config.yaml
num_hidden_layers: 8
hidden_size: 192
n_experts: 256
experts_per_token: 8
d_expert: 64
d_shared_expert: 64
hidden_act: "reglu"
moe_layers: [1, 2, 3, 4, 5, 6, 7]
router_score: "sigmoid"
normalize_top_k: false
routed_scale: 0.707
balance_loss: 0.00648
balance_bias: false
init_std_router: 0.0143
lr_router: 0.000805
vocab_size: 8192
norm: "rmsnorm"
norm_eps: 1e-05
tie_word_embeddings: false
optimizer: "adamw"
learning_rate: 0.00205
beta1: 0.9
beta2: 0.98
batch_tokens: [65536, 131072, 196608]
max_seq_len: 512
train_tokens: 505200000
max_steps: 4221
dataset: "wikipedia_en"
Below are experts of layer 3 (counted from 0) of a mixture-of-experts language model. Rows are named router (the router's row for the expert) and show model dimensions 0-191. Each number is 200 + 30 x the weight over its row's rms, rounded and kept within 0 to 999.
Before each expert's rows: a language model's description of what the expert responds to. This comes from a sample of Wikipedia text that the model never trained on.

# expert 0
Description: Place names, number words
router,189,163,156,213,167,163,194,257,227,195,297,201,126,165,249,160,206,239,197,196,159,227,220,185,257,242,199,222,196,189,243,123,200,167,197,203,261,246,187,220,187,140,218,200,209,141,189,153,221,170,203,200,166,214,188,198,170,218,205,224,219,231,247,213,250,170,161,217,225,198,211,187,240,206,185,185,175,260,198,199,197,210,214,186,208,137,148,210,226,204,208,195,211,248,271,182,150,186,232,195,225,228,165,212,222,219,199,192,240,169,171,220,211,164,222,212,152,217,193,167,229,210,196,239,157,148,182,177,189,219,173,229,232,207,232,238,182,185,144,254,218,174,189,215,172,193,158,225,190,189,192,181,238,183,181,187,213,223,200,230,211,235,188,163,248,247,216,153,259,212,235,213,174,199,191,225,233,201,205,220,183,196,197,211,229,229,224,218,235,166,174,220

# expert 42
Description: Mid-word fragments
router,201,157,175,197,193,161,146,243,160,235,254,244,154,212,250,176,216,217,202,235,125,169,195,189,225,236,169,194,169,163,193,165,257,147,220,212,217,220,186,156,141,133,243,214,203,167,153,159,247,210,209,218,179,241,130,194,172,204,214,225,169,205,192,207,201,210,203,178,243,202,226,161,215,170,201,181,208,224,192,161,240,216,190,192,173,176,195,152,228,159,151,199,210,197,245,198,170,191,198,187,208,201,220,197,213,206,209,213,188,195,194,200,227,201,188,234,207,206,216,165,151,210,180,170,194,168,160,172,121,210,193,217,210,180,236,269,234,197,180,230,197,178,207,199,207,244,185,152,165,217,155,207,210,225,195,231,209,255,185,255,205,227,215,176,214,255,205,136,229,172,273,249,199,213,247,193,233,194,219,172,183,219,188,171,224,199,209,216,262,148,198,213

# expert 57
Description: Name and phrase completions
router,168,146,179,234,154,158,171,274,171,221,274,212,124,199,240,174,238,237,226,210,163,205,182,189,239,236,208,203,149,167,217,166,230,156,204,223,239,229,205,173,196,155,209,224,227,155,141,180,231,193,217,244,167,221,169,195,191,223,191,257,169,210,222,239,229,189,214,189,191,213,180,170,253,158,170,166,174,217,187,186,188,197,238,163,171,161,146,170,253,192,176,190,211,238,259,193,161,204,211,207,224,237,194,229,223,212,202,172,248,174,161,236,240,193,217,237,169,208,208,165,178,223,201,168,178,142,186,190,183,244,195,239,227,188,244,226,191,180,151,255,174,200,187,225,198,218,184,211,158,204,165,220,195,188,211,185,224,251,197,245,211,231,182,148,232,239,198,155,249,179,253,227,160,213,206,215,207,152,225,209,194,215,204,197,214,209,208,215,239,186,180,195

# expert 25
Description: Infinitive to, name pieces
router,172,148,180,226,164,160,163,278,164,225,264,217,132,190,243,185,239,237,212,212,161,207,179,186,236,235,218,204,160,169,219,168,236,151,196,217,243,236,203,177,205,155,203,231,231,156,144,170,238,180,221,236,163,228,171,180,190,210,197,253,167,224,206,237,226,187,221,190,180,218,193,173,250,168,173,169,175,220,200,187,192,184,232,159,169,163,144,167,249,179,179,185,215,241,257,198,161,202,210,209,218,227,187,224,226,210,195,171,245,180,161,234,243,184,224,239,165,216,208,171,170,221,191,178,170,138,189,171,176,251,197,234,225,194,245,228,188,171,147,262,185,187,187,228,182,220,183,210,154,212,159,212,201,192,222,193,222,253,200,239,207,231,178,147,236,240,204,153,246,177,250,226,164,215,186,218,215,155,223,211,183,208,222,196,215,199,212,203,229,185,190,205

# expert 38
Description: Indic and Greek syllables
router,169,142,165,211,208,195,187,254,152,208,258,230,130,204,251,237,246,247,250,188,187,198,232,211,264,233,200,217,222,193,239,170,214,134,205,244,236,237,218,195,150,190,214,211,183,185,189,127,188,210,220,193,157,181,166,224,196,251,161,234,198,221,209,216,210,178,197,178,232,187,187,178,239,201,179,158,164,233,173,194,198,156,209,158,175,169,165,188,222,193,162,193,217,286,229,164,169,189,205,246,197,224,195,193,220,210,186,186,236,164,156,233,250,210,203,243,205,248,204,151,192,200,232,218,179,145,222,166,236,237,173,245,174,220,193,213,197,179,152,225,198,206,205,211,178,220,173,205,131,194,148,193,230,201,230,183,204,215,163,200,209,239,193,139,230,226,221,166,232,185,251,225,133,217,222,217,192,200,232,188,200,212,191,208,204,194,236,162,210,222,222,173

# expert 51
Description: Abbreviation and word-final periods
router,193,178,164,229,174,205,182,274,152,211,271,223,130,221,237,169,203,215,235,253,171,187,198,213,258,219,192,226,160,182,218,191,251,164,196,226,268,210,190,153,183,142,213,193,207,165,148,148,228,200,182,225,175,246,186,219,202,180,184,224,191,221,193,237,224,205,203,178,178,193,199,146,231,184,195,172,171,245,186,193,198,177,209,180,187,170,189,190,248,171,137,189,220,214,237,202,143,192,243,249,222,235,201,194,200,170,178,165,259,202,162,213,221,177,200,231,202,244,194,171,208,218,199,200,146,151,216,188,200,267,150,252,201,180,202,197,197,211,137,256,178,203,210,202,185,212,174,227,151,197,190,217,236,186,238,208,230,235,197,226,196,223,215,158,202,256,192,153,241,219,252,236,194,247,184,215,173,165,247,178,161,194,204,200,210,203,236,176,226,159,196,223

# expert 20
Description: Word-initial stems
router,177,140,180,224,162,162,180,273,164,220,269,214,127,193,246,182,229,243,225,207,161,208,186,180,236,236,207,201,155,161,222,164,238,152,206,218,251,230,193,180,189,156,212,220,229,157,147,165,231,187,213,240,162,232,171,187,194,215,191,255,175,222,208,242,228,188,222,171,196,209,184,167,251,166,175,171,171,228,176,182,188,201,233,159,176,160,147,168,255,189,179,181,210,235,255,195,162,199,221,205,217,229,193,219,229,199,190,165,249,177,163,236,240,183,222,236,168,225,212,174,172,225,195,171,170,145,188,188,179,250,180,235,217,190,245,231,200,182,152,257,178,186,193,228,186,222,179,203,161,202,162,209,200,193,211,181,212,249,199,242,210,225,182,146,231,242,201,154,252,171,258,230,158,206,200,208,205,158,223,212,188,210,211,213,217,204,211,204,239,182,174,197

# expert 62
Description: South Asian syllables
router,174,161,217,227,171,180,170,263,189,244,224,195,138,194,256,190,217,235,218,174,165,225,201,217,272,249,176,218,199,189,239,161,233,153,189,224,216,211,250,197,180,169,156,209,209,167,192,180,236,170,220,207,163,200,207,201,164,222,171,221,177,217,189,199,206,178,201,218,200,238,199,189,218,189,167,144,159,246,168,230,235,214,250,157,189,182,186,139,217,166,179,205,193,245,281,185,181,187,229,204,201,234,172,218,240,220,178,213,245,161,164,235,241,220,221,246,155,183,194,162,180,248,211,179,176,140,187,159,194,211,209,261,227,221,251,245,200,197,174,235,187,196,218,217,219,208,191,152,160,223,186,225,239,209,202,196,209,208,202,254,201,209,163,172,204,216,195,172,269,143,256,202,151,163,213,261,237,188,223,205,169,249,197,198,223,199,190,171,230,223,184,193

# expert 8
Description: Table cell fragments
router,179,150,174,257,154,163,170,253,185,215,259,222,118,206,239,165,238,227,198,207,163,207,167,166,252,228,221,175,154,162,226,165,238,151,211,202,238,239,211,193,212,152,197,202,234,159,150,188,229,211,221,246,168,218,186,217,204,212,182,248,170,219,213,240,224,192,221,209,171,218,185,190,259,158,184,188,177,218,199,190,168,191,243,165,182,163,134,162,251,178,175,192,236,233,258,216,166,211,206,201,191,243,189,221,248,201,175,176,235,199,159,226,213,207,249,256,185,215,216,178,168,241,190,208,165,138,183,182,167,237,208,227,220,195,261,227,207,184,157,250,182,174,186,209,179,231,161,200,159,214,189,201,196,193,211,179,216,258,219,217,195,231,175,137,226,228,188,155,251,191,256,205,159,216,202,197,199,175,205,197,200,228,191,198,200,208,187,183,251,187,205,207

# expert 53
Description: Noun suffix endings
router,197,201,176,221,164,148,154,322,157,221,235,270,134,216,240,193,186,214,197,205,168,167,192,225,233,252,170,212,161,220,232,140,213,153,191,240,248,198,261,233,177,178,158,212,179,178,205,159,237,185,192,231,215,212,244,181,209,206,225,228,201,206,217,224,188,198,169,171,203,202,201,179,271,164,165,190,182,231,180,181,233,188,195,163,214,200,160,217,258,189,186,194,222,257,231,203,167,183,233,221,191,193,198,201,201,201,196,180,224,206,196,217,201,180,181,234,166,178,199,139,215,226,211,204,199,140,181,192,187,235,191,205,217,221,266,244,169,188,128,249,202,136,203,202,197,188,190,165,200,202,157,213,199,231,251,207,224,194,222,219,227,214,218,170,255,222,201,150,244,177,268,201,190,190,197,240,238,200,196,234,196,209,232,213,181,165,234,191,229,206,221,196

# expert 28
Description: Mid-word Latinate pieces
router,181,178,164,211,205,213,178,237,179,231,259,208,190,227,238,156,210,222,202,208,157,193,160,203,239,263,157,179,159,155,258,170,233,176,237,193,243,242,242,201,192,201,212,251,205,184,153,206,232,217,237,229,190,228,144,200,212,202,150,228,200,243,198,208,224,176,212,198,177,191,188,141,269,167,211,144,183,177,202,211,228,239,198,162,195,174,169,164,229,145,187,256,215,231,237,161,173,190,192,194,249,255,196,204,211,231,214,214,214,182,201,257,210,173,184,207,180,238,184,191,218,238,193,183,171,172,219,220,254,249,186,195,229,197,247,190,168,162,143,233,147,205,194,223,238,190,181,187,172,192,169,221,169,184,234,188,200,271,246,225,223,234,195,144,244,266,184,179,238,161,247,197,173,240,189,196,203,210,218,217,207,182,189,220,186,186,216,188,210,207,264,186

# expert 26
Description: Article a, list dashes
router,173,145,186,213,161,158,166,266,164,221,268,211,136,190,239,184,231,244,214,216,163,210,174,188,238,233,217,218,157,158,217,173,238,153,194,223,243,231,224,187,190,154,211,229,229,158,146,167,231,192,218,238,166,224,173,198,187,220,195,258,168,221,208,232,226,188,204,193,188,219,193,173,252,163,169,170,175,220,199,176,192,200,234,155,152,159,144,159,255,186,173,184,216,237,253,189,160,198,214,219,226,232,191,221,223,208,197,175,252,175,147,227,239,180,223,242,167,227,211,168,173,228,190,171,172,145,198,170,179,244,183,237,222,200,239,231,205,178,151,260,183,187,185,226,188,217,179,216,160,199,167,217,225,194,213,186,223,248,198,238,207,221,183,149,236,240,208,150,250,172,250,222,164,215,200,218,214,159,230,210,184,210,219,207,222,198,210,216,237,188,183,197

# expert 60
Description: Nouns after prepositions
router,226,173,141,262,199,225,192,236,227,189,231,194,155,174,218,190,210,223,230,206,143,223,157,156,240,283,140,216,200,167,242,175,190,171,207,233,257,215,182,209,215,187,197,173,205,174,184,168,226,205,262,249,188,248,207,170,179,232,184,215,167,250,255,226,256,192,213,204,235,205,160,221,207,165,175,178,199,270,170,195,187,247,201,143,200,156,175,212,241,196,185,223,214,239,249,170,142,232,226,223,227,228,205,203,209,223,209,201,232,194,226,241,228,178,230,193,154,203,222,175,230,228,198,211,193,153,233,177,206,253,171,246,216,216,179,203,150,178,140,242,220,220,193,190,198,244,189,197,161,195,198,209,190,182,214,178,213,229,199,246,200,247,175,181,248,263,187,143,209,219,244,205,220,236,163,204,207,188,214,213,218,204,219,181,199,212,234,210,252,200,160,173

# expert 30
Description: Sports tables, line breaks
router,188,194,186,209,192,198,204,262,194,215,265,230,162,169,227,209,217,209,209,218,197,204,184,191,225,281,193,149,156,181,179,174,172,146,197,212,219,222,251,184,247,182,195,214,239,159,184,210,196,192,236,228,148,223,215,204,214,195,195,268,153,220,236,205,233,218,216,178,213,205,175,194,238,163,193,138,179,197,205,194,206,212,238,174,162,142,158,179,186,145,199,208,170,246,260,215,163,190,201,218,244,264,180,206,221,183,210,214,234,171,158,259,197,234,232,257,164,210,228,194,152,242,202,218,153,157,192,203,199,249,212,217,196,228,228,228,186,212,146,209,212,188,184,214,156,190,220,247,172,225,205,225,214,166,240,171,193,218,200,270,211,247,202,147,245,226,206,174,257,219,256,176,203,232,144,186,174,179,186,182,184,196,207,170,177,210,206,166,263,218,186,218

# expert 61
Description: Mid-word pieces, table blanks
router,165,179,162,249,188,171,152,248,163,210,246,229,162,199,239,152,187,222,207,207,157,199,203,185,220,222,180,189,201,145,191,188,251,200,256,175,241,204,184,185,172,180,198,213,210,181,171,204,245,192,197,200,152,211,168,195,218,163,157,259,187,211,175,213,228,209,239,185,207,215,231,136,216,189,215,129,167,238,205,199,230,200,263,176,213,152,166,148,221,206,163,187,190,246,235,183,230,234,172,236,237,248,181,225,216,216,168,232,221,180,224,240,248,225,209,232,186,210,205,154,146,216,214,156,172,141,187,171,166,208,174,191,217,180,248,255,220,206,146,224,200,217,166,227,237,239,198,176,198,194,179,235,205,195,185,207,240,244,201,268,198,209,167,187,227,201,207,187,209,130,284,226,169,223,196,251,204,189,255,190,180,233,203,182,199,217,214,196,244,187,200,204